config.toml
moe_layers = [1, 2, 3, 4, 5, 6, 7, 8, 9, 10, 11]
num_attention_heads = 4
batch_tokens = 65536
Below are experts of layer 2 (counted from 0) of a mixture-of-experts language model. Rows are named router (the router's row for the expert), down (a neuron's output weights, with its number) and show model dimensions 0-223. Each number is 200 + 40 x the weight over its row's rms, rounded and kept within 0 to 999.
Before each expert's rows: "comes before" lists some tokens at least twice as common just after its tokens as in all text. This comes from a sample of Wikipedia text that the model never trained on. Tokens count by the router's weight.

# expert 15
comes before: "(", "of ", "and ", "=", "in ", "/ "
router,199,154,141,212,152,225,226,172,159,268,154,200,211,223,171,286,192,171,169,173,163,263,213,175,157,122,244,249,198,190,190,140,125,179,239,181,227,231,226,225,165,245,187,180,144,251,189,185,207,230,191,238,158,299,206,214,240,255,159,258,317,216,178,203,135,175,193,164,173,273,227,231,246,150,298,197,195,260,207,166,165,225,235,239,231,231,230,191,174,153,195,165,165,157,188,245,218,133,193,165,178,204,223,197,248,169,127,207,200,184,230,208,204,177,254,196,294,166,176,175,189,237,237,211,196,254,216,161,182,241,181,224,165,122,197,193,250,174,194,144,201,226,165,102,137,265,239,172,251,199,155,211,209,188,162,190,246,292,245,236,163,198,219,183,138,151,195,146,239,207,150,146,237,258,213,210,221,227,148,187,251,252,174,271,217,171,207,234,137,214,204,223,204,216,217,229,219,175,235,195,191,244,224,197,144,147,151,96,231,198,173,198,251,160,175,249,280,160,155,254,183,191,252,256
down0,161,231,200,256,168,255,277,246,236,173,239,181,103,197,212,232,215,155,231,253,177,248,231,193,219,208,187,144,179,145,166,209,277,218,221,227,102,254,199,219,230,200,208,174,184,253,235,207,168,192,247,215,156,196,171,243,97,217,178,205,207,191,135,188,238,224,166,232,126,182,116,216,230,247,195,257,128,191,201,210,195,239,117,165,177,180,217,115,232,231,200,211,255,182,227,130,279,257,218,215,188,139,162,274,226,200,251,233,158,166,258,192,233,268,165,199,167,239,194,218,212,192,167,118,194,206,196,218,139,153,209,170,281,208,260,173,207,161,195,144,208,240,244,233,212,222,259,194,252,154,233,168,162,192,286,191,214,218,168,125,250,179,163,148,180,231,254,170,154,213,199,209,219,159,279,260,113,235,191,200,161,172,142,210,203,132,213,151,196,152,206,215,168,131,156,176,271,218,241,208,174,255,245,179,240,198,244,276,134,212,229,209,200,176,207,181,205,172,199,193,191,268,193,232
down1,189,145,216,166,152,300,247,158,170,206,220,225,288,193,171,177,186,210,234,203,223,156,201,187,150,198,124,184,126,100,208,149,255,241,243,183,129,206,192,188,208,217,185,170,195,178,192,153,191,201,188,180,198,184,284,204,159,214,232,177,145,269,205,199,181,222,261,203,208,200,253,235,161,227,211,210,135,264,260,215,228,222,170,264,136,184,232,203,173,169,166,152,226,168,220,230,190,201,99,204,194,175,225,271,257,167,178,151,153,179,155,201,209,272,236,226,136,216,124,227,160,174,194,197,264,229,164,226,223,290,164,150,264,180,213,161,235,121,266,189,218,268,193,215,193,216,220,175,179,160,173,227,259,241,140,165,214,179,196,228,221,243,199,223,166,210,247,161,221,284,217,302,177,223,293,179,218,177,268,208,250,151,281,153,196,190,201,228,261,176,203,181,237,185,156,117,170,175,175,169,309,249,208,156,187,150,181,216,165,177,171,209,196,112,173,215,248,173,218,176,202,204,209,191
down2,177,197,133,257,259,201,171,186,230,186,262,218,233,255,153,211,155,253,235,165,198,207,134,303,171,202,212,256,206,203,242,213,234,142,176,220,248,214,249,145,227,222,209,266,170,161,194,201,212,143,245,91,150,178,248,180,264,268,243,221,188,182,185,227,177,239,222,199,149,216,221,156,242,167,198,207,209,225,226,224,183,179,206,213,207,218,210,234,245,216,224,154,202,274,225,181,219,200,221,224,181,162,163,190,177,118,219,173,183,222,163,209,276,217,158,227,156,176,167,229,244,211,147,193,170,286,175,212,162,191,169,216,176,231,182,218,297,207,153,178,223,208,168,234,191,189,181,216,203,223,168,231,207,165,275,219,109,161,128,241,117,159,260,166,242,137,140,134,225,227,258,135,214,182,215,167,197,217,233,204,162,266,228,107,152,133,153,212,172,251,216,263,220,171,197,166,174,154,144,143,224,159,294,199,178,255,228,216,198,178,230,226,254,134,128,263,238,208,278,207,116,163,195,190
down3,200,212,181,234,229,161,248,174,202,244,215,198,176,280,163,195,221,304,205,249,181,146,195,119,211,192,209,229,259,231,162,133,307,258,238,170,202,157,257,180,142,246,190,249,247,221,225,212,243,200,242,220,148,227,182,160,253,129,224,298,223,163,181,147,204,211,161,194,186,267,229,241,252,115,113,130,244,202,230,203,232,163,143,209,213,209,209,161,219,240,193,124,229,152,203,223,218,229,137,157,146,118,199,192,189,203,206,192,191,129,241,199,258,171,146,178,211,292,141,88,245,251,188,204,217,160,110,228,187,205,199,259,130,168,255,171,237,200,238,172,198,183,181,161,239,261,114,205,180,226,255,189,178,237,129,145,208,198,231,203,258,206,199,203,192,229,279,213,164,191,235,187,195,245,212,208,190,167,208,249,180,261,213,136,204,239,205,245,180,167,209,224,212,236,169,207,158,210,181,184,243,205,228,203,199,198,157,172,265,179,180,257,204,190,210,276,170,267,157,227,181,229,182,199
down4,244,231,108,249,237,119,213,202,228,197,230,151,216,167,222,284,187,139,167,243,185,232,181,169,262,168,176,289,185,173,246,273,185,185,244,196,293,172,151,114,248,160,223,267,207,152,242,206,216,205,235,247,244,236,185,187,134,190,214,185,149,113,203,237,305,203,175,215,92,224,174,195,230,198,180,151,207,179,198,178,216,168,195,203,230,199,220,246,161,168,166,260,182,206,151,194,176,131,180,166,213,193,249,245,212,279,195,111,241,251,226,252,176,213,198,204,195,213,165,201,230,201,184,228,191,140,156,193,159,145,209,261,232,208,216,209,243,221,178,186,192,180,156,220,163,178,231,192,244,146,192,256,199,114,263,235,173,104,207,216,303,184,225,173,202,208,196,239,229,244,216,148,229,205,97,218,241,143,196,240,127,236,192,271,215,222,157,241,218,232,163,231,246,165,219,120,129,194,198,188,281,231,173,242,207,252,194,141,205,159,212,210,188,200,181,177,218,233,212,243,190,189,165,212
down5,165,196,161,195,234,199,215,136,194,155,245,213,257,173,220,236,215,229,197,113,217,169,182,108,208,256,108,222,174,216,171,206,141,233,226,167,239,217,219,205,246,264,221,218,164,167,231,204,215,242,194,241,212,270,198,171,187,193,201,122,201,209,95,233,164,230,285,151,169,136,128,219,203,241,106,134,207,229,173,190,239,221,150,223,196,197,273,152,244,216,155,218,157,194,198,155,168,185,230,196,146,259,194,205,201,184,262,202,237,215,184,185,173,250,236,228,150,194,187,158,210,211,218,174,206,185,266,160,275,212,128,165,154,221,131,175,141,189,161,265,161,240,235,210,142,143,172,263,210,165,174,234,107,146,175,232,229,198,180,143,270,211,181,236,187,270,205,138,203,250,162,143,244,204,219,261,119,189,235,126,250,164,249,256,195,155,230,157,235,149,315,167,171,176,255,189,206,247,200,173,233,190,188,210,236,212,221,191,217,161,154,178,218,214,226,163,221,190,194,195,249,213,276,218
down6,219,195,300,224,110,228,167,195,166,194,207,132,187,225,216,201,159,252,155,166,256,262,189,217,214,158,193,178,190,244,166,189,233,143,152,250,186,232,231,178,209,194,223,112,139,175,208,156,204,263,272,132,129,148,208,193,197,170,134,259,214,226,203,176,94,220,207,230,226,215,175,211,188,119,202,231,211,146,112,208,188,216,205,118,166,215,218,194,164,105,185,225,175,265,282,208,254,230,232,221,178,179,243,200,194,123,307,244,212,230,167,207,181,199,203,170,142,163,217,241,187,168,203,248,192,231,233,177,250,229,228,254,264,220,209,191,167,186,155,229,179,120,161,206,157,258,208,138,203,185,138,240,161,180,184,163,176,158,193,227,177,214,215,217,161,239,215,157,179,190,152,194,201,196,195,276,220,214,231,158,210,152,148,266,207,226,279,134,194,223,170,160,231,164,272,155,198,197,220,251,188,241,180,170,203,207,176,177,195,186,203,268,136,214,238,167,165,179,246,221,310,182,262,280
down7,302,156,190,224,194,192,235,137,238,260,295,231,226,251,139,131,269,150,128,148,156,200,132,184,187,186,174,124,178,243,219,207,226,215,200,216,198,153,241,141,205,135,170,228,236,247,137,222,218,229,163,185,208,175,193,164,193,198,161,207,168,185,202,207,196,172,164,227,157,175,271,237,247,175,186,166,230,266,208,206,200,176,201,189,184,255,205,188,212,210,257,147,104,223,221,181,216,149,193,228,180,211,147,165,152,201,125,170,194,163,135,168,230,188,170,199,152,183,218,224,236,253,166,206,315,218,200,207,178,212,288,164,233,272,287,181,234,212,172,226,182,248,163,263,175,241,215,208,258,224,249,324,215,251,205,186,198,156,165,255,162,193,221,226,228,110,252,231,206,157,128,195,140,196,207,190,183,184,183,260,235,187,157,198,228,217,151,260,172,202,220,132,220,120,149,245,231,173,230,141,206,227,182,154,261,155,270,209,196,236,219,195,265,174,226,265,234,222,210,215,228,186,180,202
down8,168,177,165,236,253,193,206,150,215,257,201,182,205,146,163,157,270,167,206,285,193,183,157,232,207,141,157,158,203,157,251,206,173,228,170,166,211,301,231,184,199,161,264,187,189,145,199,172,193,167,160,160,249,178,179,164,219,178,161,174,245,203,173,175,192,238,193,214,223,195,215,205,207,184,225,278,219,169,216,200,206,215,191,236,226,264,217,156,154,215,229,207,187,171,177,133,166,186,173,208,241,195,255,184,271,197,160,191,244,222,236,156,255,215,208,188,202,288,168,65,213,202,261,260,227,142,207,190,122,237,152,209,248,282,191,143,217,232,161,156,142,147,168,221,162,233,262,79,156,169,204,152,286,240,211,158,200,169,192,221,134,259,205,118,284,193,219,206,207,195,175,236,242,259,144,246,175,200,353,250,245,232,207,250,233,162,138,201,201,197,180,224,206,265,227,249,209,245,166,207,215,231,154,129,159,210,186,206,220,255,203,213,207,199,187,183,180,218,221,178,182,208,131,172
down9,216,225,156,230,216,281,164,172,208,172,211,253,199,253,160,213,184,282,172,212,176,87,243,246,248,192,217,234,305,205,238,162,205,206,152,229,179,217,155,231,199,164,192,100,209,210,271,175,221,148,200,293,179,202,192,152,197,153,271,134,136,180,161,226,195,150,166,198,184,200,231,237,196,228,160,178,107,208,272,142,165,153,184,237,231,208,203,210,195,200,127,210,164,229,191,166,161,168,235,273,161,154,163,245,154,207,188,260,185,178,269,231,202,208,235,208,172,188,153,169,155,190,224,194,141,97,211,183,175,203,216,172,124,144,218,217,199,249,194,235,216,240,239,208,167,196,125,260,175,180,218,214,182,258,212,198,180,269,146,174,146,223,296,201,128,230,144,200,176,156,220,177,231,222,227,174,230,202,214,177,259,217,234,245,206,223,185,175,274,190,129,118,211,279,213,238,240,201,266,196,148,294,219,202,218,149,151,234,148,176,227,261,167,208,172,242,180,194,193,230,171,185,212,184
down10,136,215,224,250,213,213,197,197,161,201,190,172,160,214,168,157,184,274,184,131,163,161,196,199,179,152,264,227,236,226,118,191,190,182,234,190,192,160,272,252,148,214,156,141,234,185,184,182,200,174,215,188,254,136,186,167,215,158,203,292,212,228,207,228,170,203,224,181,198,173,227,277,242,217,207,187,156,169,206,230,187,146,174,179,114,215,174,153,135,255,222,211,241,236,167,202,242,218,144,185,192,141,243,160,205,145,217,130,114,187,220,161,241,288,194,183,262,244,170,184,161,142,261,213,170,250,206,224,135,204,142,223,202,221,167,227,205,134,236,275,183,216,204,141,219,208,236,226,259,213,280,319,195,122,164,169,164,177,214,194,223,241,169,225,261,238,231,179,154,188,220,107,157,269,137,236,245,156,227,188,139,236,178,203,223,198,233,147,195,235,298,284,205,225,150,190,222,220,147,209,214,227,219,169,259,173,263,213,163,243,242,163,161,222,210,268,137,229,203,210,192,175,191,138
down11,192,253,178,284,175,212,181,204,231,201,162,255,286,303,154,221,115,160,174,291,176,171,188,138,181,101,204,224,246,172,112,241,220,175,130,238,202,224,173,201,238,228,246,154,227,191,260,249,193,178,191,223,184,262,132,246,226,164,186,216,283,254,176,160,209,180,97,157,304,217,178,163,146,183,193,159,217,229,226,198,206,193,191,174,227,184,203,213,183,217,182,224,183,174,190,205,95,139,224,196,166,129,224,212,200,207,204,226,261,127,167,109,168,242,196,272,250,254,168,252,169,154,150,188,204,211,173,208,184,192,217,138,227,204,187,198,215,240,133,243,182,182,197,195,191,199,154,188,213,226,236,260,205,156,294,212,138,215,197,219,194,200,176,149,279,257,199,217,162,158,235,183,161,264,145,151,193,204,230,241,175,138,216,166,174,119,194,180,258,253,172,245,275,211,135,236,225,221,199,224,159,204,192,219,186,208,114,196,204,223,212,206,172,203,177,196,237,226,253,177,185,190,238,214
down12,169,189,185,206,174,190,182,216,135,269,217,179,139,263,233,143,240,122,232,165,139,208,125,207,184,165,246,183,211,174,231,207,123,184,208,230,208,249,220,205,186,231,139,220,154,255,230,204,184,196,201,268,198,244,219,214,160,175,221,179,165,162,196,238,246,264,125,129,163,165,240,200,167,230,255,208,117,225,257,200,193,242,233,258,265,229,175,133,234,241,162,303,177,170,195,238,162,197,156,198,262,216,213,209,241,231,261,198,193,196,198,250,216,273,278,248,143,205,203,243,180,227,128,255,247,173,237,227,171,204,201,169,221,226,237,287,241,189,170,202,187,176,204,114,168,205,160,232,253,225,128,208,247,240,186,226,180,237,132,241,188,155,246,270,201,223,153,167,218,119,250,171,96,177,137,240,229,152,204,157,195,142,194,246,211,160,184,208,201,235,244,286,168,194,245,176,237,231,200,165,229,195,238,221,272,251,173,182,216,210,165,220,247,188,256,223,205,198,176,168,222,127,120,214
down13,205,209,165,207,181,256,175,177,152,225,199,227,139,168,209,222,274,145,164,154,211,133,260,189,207,114,180,227,178,223,239,188,218,290,138,214,153,242,271,176,215,238,190,172,186,217,213,194,226,148,147,177,275,176,184,225,140,208,169,176,76,220,202,204,166,147,199,176,203,200,255,188,137,190,182,284,217,126,137,189,246,190,259,211,213,193,185,247,183,213,202,191,281,216,264,150,222,222,193,182,123,224,201,256,130,222,247,182,180,108,189,232,168,207,203,231,212,198,253,154,268,286,170,236,254,236,228,228,216,221,173,241,292,178,145,135,199,196,156,187,198,127,205,194,200,162,205,250,253,179,215,178,215,228,210,224,175,140,254,182,203,207,199,165,209,254,205,195,171,245,189,239,169,142,258,227,182,229,216,138,189,162,207,217,183,126,221,189,197,223,270,168,217,273,177,194,237,221,217,190,134,219,257,223,188,158,142,218,318,251,233,244,166,179,111,214,220,208,168,200,122,149,228,224
down14,189,184,192,155,114,221,178,237,193,233,201,169,204,200,287,254,143,247,199,193,108,124,214,215,217,235,122,215,218,217,149,208,255,243,206,109,182,217,225,211,259,132,176,197,177,245,225,176,292,256,173,227,114,146,172,228,248,236,260,226,154,204,245,196,237,137,222,172,215,218,224,219,200,207,182,118,187,157,234,253,154,181,263,200,207,166,217,186,235,246,287,206,173,318,167,166,124,274,225,171,178,204,226,174,176,177,244,156,144,186,240,207,243,196,197,192,169,273,169,205,231,208,198,155,205,139,186,253,191,215,174,201,199,129,285,241,195,210,235,154,276,213,234,259,156,202,200,186,154,175,225,219,131,192,242,211,145,228,175,243,140,190,210,225,215,165,182,169,228,172,181,273,218,227,190,149,184,173,118,265,242,216,223,117,206,260,206,213,172,116,183,226,241,156,155,243,174,174,246,186,157,181,168,203,245,169,179,255,181,195,176,166,240,215,207,154,182,145,153,161,211,147,190,187
down15,140,180,176,157,287,249,235,161,159,201,245,196,193,214,246,176,263,251,186,221,176,97,214,214,254,192,186,139,164,218,158,134,204,128,198,164,166,206,157,174,221,228,145,278,198,140,159,155,122,207,175,199,270,193,262,168,189,173,204,223,233,228,109,230,152,226,174,260,154,204,217,147,215,192,211,204,210,280,173,228,219,201,261,296,218,184,169,149,183,178,210,160,194,221,162,213,268,245,267,272,245,231,219,228,242,151,210,156,129,187,169,196,225,275,148,205,260,116,186,205,187,127,212,201,195,189,191,197,238,205,125,173,167,157,194,200,107,208,216,177,180,214,177,244,234,198,161,243,234,228,231,178,198,162,252,198,221,202,197,213,231,195,216,136,264,147,265,223,193,196,166,154,222,211,224,188,228,247,182,232,229,237,180,254,166,201,192,168,186,271,285,175,238,192,186,206,163,222,207,118,198,235,193,197,262,183,273,178,213,195,265,268,173,169,231,208,108,145,244,117,255,171,203,223
down16,198,217,271,182,177,161,203,215,191,207,158,224,158,186,166,247,179,276,239,218,266,250,234,233,305,233,186,167,152,209,210,244,248,183,182,218,159,135,174,199,143,213,158,231,210,245,171,180,212,134,241,225,203,184,147,188,117,143,223,165,188,131,148,169,178,203,232,233,233,191,172,149,281,227,202,146,166,140,222,179,216,190,146,217,166,205,164,185,181,218,172,193,213,200,225,226,187,219,216,243,281,157,143,131,192,197,204,163,207,296,134,160,210,215,244,179,224,189,192,188,235,200,163,188,267,117,211,266,204,195,211,148,172,208,224,159,315,109,192,227,193,213,277,140,231,256,175,152,194,178,233,205,195,235,159,180,174,236,164,242,210,187,210,224,241,241,177,242,227,141,227,142,185,169,252,217,211,266,275,185,189,117,188,188,225,151,159,208,217,222,198,176,257,124,217,155,213,156,150,214,212,225,227,195,194,294,291,153,150,274,267,176,140,240,162,192,287,216,253,174,180,204,166,193
down17,192,186,136,194,189,122,177,184,180,201,195,263,167,190,182,230,175,222,144,183,195,227,282,182,186,248,185,203,187,209,207,161,245,134,171,154,239,206,195,224,125,214,178,248,170,205,221,209,238,196,118,241,237,221,210,235,218,230,182,141,275,249,206,149,194,166,243,257,229,228,195,223,243,206,221,148,204,218,215,223,197,193,194,143,180,212,185,236,178,154,176,172,98,239,254,231,182,184,224,219,170,152,238,225,236,122,195,242,212,191,287,229,244,236,136,129,297,204,233,166,201,174,172,214,131,167,187,274,211,125,202,239,280,181,251,234,244,201,186,178,211,111,179,214,219,112,270,273,212,165,169,206,240,144,220,303,130,215,132,162,234,221,231,278,194,232,233,208,209,252,168,189,175,145,116,221,125,139,244,208,240,117,141,227,280,194,170,148,187,205,168,203,248,194,172,230,222,185,245,194,215,179,147,222,182,191,134,195,204,206,217,235,190,252,220,132,155,184,168,268,188,195,184,177
down18,202,253,174,159,154,149,240,239,212,207,220,301,193,157,185,203,226,200,237,214,158,162,145,147,200,176,224,155,191,207,249,181,229,207,171,178,135,198,106,211,206,276,206,212,233,121,172,195,190,163,177,201,213,207,155,209,200,221,168,211,201,233,177,232,178,178,268,234,200,214,130,209,208,183,180,205,232,175,261,261,180,198,238,214,240,221,123,231,141,141,175,243,262,220,250,174,198,197,291,216,241,208,204,200,290,210,218,150,217,229,150,145,250,239,136,173,242,129,187,227,233,190,176,169,172,215,256,265,191,178,214,197,340,142,208,214,173,230,170,168,196,178,211,272,239,222,221,142,225,164,153,173,155,243,111,186,197,225,128,136,200,139,261,228,161,201,155,98,257,264,157,177,178,229,200,191,184,227,131,189,166,94,223,173,194,254,248,254,159,209,217,172,139,276,216,172,200,210,157,175,240,228,210,190,189,111,252,206,245,226,202,176,180,236,242,156,243,184,200,170,255,193,189,178
down19,226,226,246,230,266,105,136,233,154,199,170,264,167,144,177,178,152,174,197,232,175,194,238,242,207,244,163,166,281,216,171,222,197,215,187,223,178,171,182,161,168,190,163,201,191,146,244,226,237,210,246,220,219,268,126,203,256,181,187,176,165,157,212,224,230,257,161,198,225,259,167,202,167,192,208,226,145,150,137,133,139,146,193,174,222,227,190,194,271,203,170,226,190,203,267,277,217,222,191,160,177,129,213,216,268,215,136,173,271,192,199,250,217,154,218,167,219,122,187,172,212,189,197,197,204,197,162,205,188,152,175,226,211,206,165,224,202,205,220,288,175,102,205,189,212,123,165,210,212,233,190,182,159,203,197,330,223,209,256,218,210,252,97,350,210,221,143,134,219,253,198,186,245,227,298,192,185,270,231,178,160,176,260,199,189,154,189,185,227,237,167,155,197,125,249,175,180,228,210,229,164,153,192,246,196,163,199,218,120,210,223,172,129,216,212,234,209,194,218,219,255,248,220,244
down20,210,188,175,270,190,188,159,225,216,186,168,191,208,192,229,264,236,225,203,212,206,186,229,222,155,109,187,204,159,180,225,163,192,236,212,230,222,118,155,189,260,151,190,129,235,231,221,185,176,207,180,207,251,215,217,214,261,157,215,205,265,204,253,218,149,186,178,94,231,273,188,191,230,179,139,264,215,222,242,180,181,180,253,217,212,183,145,205,151,263,199,168,185,230,146,222,251,165,209,170,194,267,302,287,226,174,139,255,265,102,157,208,195,253,139,185,224,273,197,198,190,202,187,82,207,238,99,173,228,224,266,148,195,197,204,201,143,274,141,184,148,180,183,187,157,251,225,155,198,235,186,211,197,273,229,267,230,242,208,181,211,180,231,245,168,196,148,203,231,176,189,261,208,203,111,308,175,179,281,198,185,254,202,226,123,224,175,207,208,173,216,198,174,227,182,274,125,211,168,176,201,158,214,244,130,161,221,197,137,201,224,200,155,193,211,235,187,225,152,236,245,198,172,203
down21,166,260,219,172,222,154,203,92,279,204,203,232,145,160,133,159,188,181,169,193,198,208,182,238,199,222,169,147,252,182,188,169,159,213,138,238,227,140,138,186,244,200,255,218,189,211,256,127,164,238,257,200,214,148,233,230,251,213,207,271,168,195,118,156,251,208,247,163,237,190,193,117,179,166,232,262,200,81,189,184,144,241,250,169,177,175,213,208,182,197,150,159,220,201,209,278,162,212,222,219,242,195,191,117,178,204,151,174,245,244,232,226,238,238,152,230,173,214,182,173,153,201,158,235,228,183,176,247,220,198,120,282,216,222,203,191,207,243,162,263,222,245,253,174,183,259,234,257,174,129,203,217,199,188,216,139,138,175,117,191,242,233,165,285,225,136,197,199,206,128,223,243,128,204,229,157,186,261,193,189,223,177,222,230,205,217,155,122,204,203,178,144,216,178,231,199,257,176,156,161,188,206,204,251,169,250,147,225,250,207,169,199,169,261,258,177,235,139,243,218,264,210,281,182
down22,121,249,205,192,196,189,214,178,228,240,140,190,220,183,214,201,183,209,196,209,146,194,250,223,275,233,167,185,175,199,201,261,225,168,202,298,183,219,214,188,171,218,245,198,219,237,203,201,193,143,158,237,262,162,184,153,239,168,148,248,141,284,143,219,225,222,217,259,148,187,184,187,199,201,195,211,180,179,210,177,222,188,184,203,203,197,197,234,202,208,184,296,255,251,196,194,178,249,201,155,218,244,216,165,206,189,232,178,154,293,192,167,178,143,224,236,217,191,234,198,189,92,155,122,231,209,240,229,344,183,195,188,230,155,255,105,187,201,172,195,224,240,141,193,264,200,213,203,98,216,219,266,123,209,227,170,200,267,178,161,181,193,193,206,145,246,208,182,157,234,166,226,164,143,192,212,245,266,174,147,214,116,221,129,248,183,238,154,276,259,179,218,148,174,149,138,280,203,131,180,185,250,196,134,254,164,169,207,200,285,233,239,221,202,121,205,183,141,199,182,216,241,170,156
down23,160,249,189,128,160,226,201,214,217,223,213,172,181,251,231,147,238,270,131,148,196,145,245,294,187,217,225,223,185,140,206,196,191,173,87,227,244,159,210,247,183,253,212,247,180,164,195,260,225,199,157,200,197,198,274,216,209,180,221,206,209,167,203,125,286,140,230,199,208,139,202,219,273,183,173,236,237,284,208,193,160,178,261,280,193,159,187,215,257,145,173,176,179,129,209,178,227,267,252,247,185,176,216,205,123,285,204,206,146,117,196,219,169,168,176,229,260,158,198,311,169,203,112,169,202,155,139,213,257,193,204,165,240,144,146,132,130,170,205,184,168,156,198,146,243,218,205,214,191,268,256,214,258,175,200,159,145,193,208,245,176,272,191,201,226,271,215,185,208,207,219,136,224,223,235,198,159,176,180,230,186,168,135,207,182,192,235,134,203,177,156,184,214,194,147,240,230,161,195,174,188,220,264,202,144,221,205,145,191,274,164,166,185,166,203,183,195,223,140,190,182,195,126,172
down24,183,174,201,176,205,269,191,144,176,231,159,237,238,261,157,212,287,184,210,277,128,143,210,218,201,115,240,211,107,254,161,149,250,266,232,182,157,194,237,218,269,210,228,242,196,192,195,171,166,234,192,190,220,194,157,220,131,219,154,192,221,172,203,234,226,199,92,165,189,183,166,149,183,181,169,178,237,210,183,188,234,228,244,243,258,181,146,166,278,204,176,205,169,205,197,200,277,224,271,135,176,237,256,182,257,188,242,222,223,101,217,254,205,190,176,179,237,162,190,243,230,179,247,195,195,146,230,158,137,236,200,213,189,145,273,178,159,237,206,150,192,290,140,183,167,217,240,203,201,185,196,145,166,175,233,199,230,245,193,199,246,215,217,247,191,229,255,220,260,279,101,214,272,183,286,256,194,145,274,249,233,226,213,266,166,172,222,259,174,187,157,198,213,222,180,211,198,210,197,264,164,191,173,193,108,177,122,229,264,246,241,168,203,189,161,203,188,228,190,206,148,175,154,170
down25,122,242,175,201,213,187,197,233,136,207,271,236,203,130,112,142,205,206,242,186,247,259,234,180,149,115,217,262,237,199,239,141,232,239,241,157,96,231,94,293,132,258,258,198,193,223,244,180,205,250,256,174,215,203,264,266,205,195,185,183,187,257,183,175,204,194,296,220,174,209,190,146,216,167,179,195,236,243,219,271,240,191,183,243,133,215,207,219,266,176,220,169,185,186,171,217,189,228,175,159,207,183,235,183,200,133,204,154,309,198,202,184,233,219,148,219,152,196,162,294,166,231,188,196,169,200,250,151,180,199,210,188,159,117,161,245,257,207,156,169,189,230,236,179,201,225,66,237,214,154,209,222,188,162,298,215,177,180,215,251,202,210,229,195,179,206,201,163,235,189,174,177,263,231,268,169,193,145,222,151,254,186,151,206,163,204,158,194,219,234,176,212,258,215,264,251,196,207,269,231,194,163,204,216,186,251,211,147,249,159,184,178,174,189,210,187,175,207,238,168,144,155,168,210
down26,203,155,169,132,150,244,198,242,220,164,193,213,122,197,168,184,247,190,236,181,219,239,254,218,231,195,216,252,171,208,216,254,170,196,226,171,168,198,206,270,249,139,141,160,194,216,192,184,194,204,191,226,126,195,187,195,193,166,163,186,194,226,160,188,91,180,163,181,100,138,207,149,276,179,151,216,269,189,298,133,179,128,260,264,200,169,214,250,140,250,241,187,199,189,156,165,247,168,142,174,170,248,209,152,193,220,182,166,201,172,221,206,169,228,233,169,209,190,199,178,193,210,210,239,214,222,172,233,225,261,242,202,184,213,149,202,153,166,181,194,197,239,215,101,114,243,179,258,146,149,142,222,220,209,214,203,285,181,253,210,128,201,247,216,153,129,165,153,201,275,312,254,203,250,221,174,227,148,196,276,276,152,210,198,180,167,213,195,305,215,211,191,271,241,223,152,197,212,218,221,113,144,210,176,202,190,162,195,152,231,217,177,243,217,204,172,192,240,205,193,215,237,295,175
down27,144,191,233,215,236,222,230,165,243,191,203,181,199,238,205,202,271,208,261,174,238,268,178,179,235,242,267,213,171,167,180,196,174,192,166,230,232,97,220,216,208,235,145,134,160,160,203,198,160,178,191,172,217,289,177,143,176,182,137,181,146,284,231,214,254,197,131,220,197,183,218,207,173,199,274,192,155,183,146,243,211,247,155,212,238,169,196,141,224,218,203,298,211,205,206,234,172,189,177,222,183,188,174,156,187,235,190,182,223,217,212,186,186,167,174,197,286,153,214,206,119,253,278,277,183,190,212,125,165,222,169,224,156,273,211,190,168,198,187,172,210,212,198,202,190,97,211,206,199,232,183,179,268,168,178,222,250,289,323,193,162,159,204,230,178,239,244,136,150,175,204,161,236,155,204,163,183,177,243,176,200,201,198,245,198,234,222,197,284,137,228,223,214,201,243,206,241,169,216,207,178,194,89,92,231,147,186,185,162,206,79,226,145,201,258,176,168,164,140,146,200,222,253,244
down28,126,180,159,201,192,196,257,181,157,203,216,200,199,181,228,176,224,226,182,209,268,158,291,194,168,192,179,230,191,191,236,169,171,201,216,186,247,233,179,212,220,192,241,199,207,255,200,194,181,143,204,253,217,221,252,244,115,176,237,195,226,196,185,208,195,217,179,216,259,172,209,249,219,171,221,314,178,204,152,199,186,198,239,157,186,181,209,171,221,215,246,215,262,266,203,292,198,209,153,206,175,242,159,260,236,192,195,240,247,172,255,190,162,214,187,168,219,197,156,272,272,277,159,224,296,231,144,149,232,203,220,135,207,182,123,202,201,204,150,149,178,220,200,198,265,113,241,178,183,215,210,148,208,268,99,185,178,161,145,119,220,210,158,257,210,239,265,214,185,133,196,242,155,213,97,177,267,170,200,170,148,226,166,173,295,239,255,157,262,262,253,258,157,195,219,255,124,237,173,274,179,214,151,143,189,201,249,141,169,212,150,203,152,175,155,209,222,174,268,225,197,195,230,196
down29,245,195,201,193,146,164,211,235,212,154,237,212,205,196,170,156,170,271,191,197,242,141,245,173,230,193,165,197,229,238,284,214,244,178,161,194,125,216,198,204,210,201,160,276,199,215,204,145,258,241,252,164,244,175,204,251,202,162,153,177,235,106,197,263,260,147,170,235,172,108,258,205,107,242,155,193,152,213,269,151,221,240,124,187,164,116,196,276,236,196,237,158,223,235,170,189,154,180,211,169,246,195,196,143,184,258,182,234,165,271,218,200,239,280,157,206,225,319,176,210,179,258,173,187,166,210,228,175,217,165,207,244,258,206,210,176,223,135,170,209,177,203,232,226,175,195,216,205,209,228,155,234,292,264,219,197,194,260,212,156,183,205,156,191,250,270,137,270,160,159,188,153,188,203,212,282,269,203,149,197,198,201,153,136,164,183,244,100,175,189,221,193,178,197,272,203,201,175,199,186,155,220,179,157,161,241,170,152,172,133,230,220,214,262,187,174,187,232,274,151,177,202,158,200
down30,265,184,110,207,200,182,231,223,246,127,215,165,122,257,192,246,172,100,223,225,152,169,188,207,240,267,164,206,208,117,158,137,224,183,156,215,175,159,172,196,214,201,150,186,240,255,219,275,186,224,172,134,278,214,342,172,203,204,243,184,172,161,167,248,222,211,150,203,248,170,157,218,194,138,229,204,230,166,203,149,238,188,225,256,218,223,250,227,125,213,213,156,197,202,192,162,184,199,227,181,250,197,282,182,194,208,237,183,222,198,131,270,249,233,178,181,161,226,265,147,255,191,197,170,189,208,162,207,120,227,189,172,220,134,184,196,222,165,135,221,195,231,222,203,211,156,166,200,173,155,173,132,206,150,157,199,199,212,214,164,203,195,235,166,256,185,223,179,233,180,138,174,258,233,252,215,227,209,153,221,205,199,270,175,221,134,194,294,202,101,225,210,186,259,265,245,243,205,182,241,151,203,179,260,249,255,233,198,269,162,219,268,143,224,214,197,149,266,215,133,193,257,209,189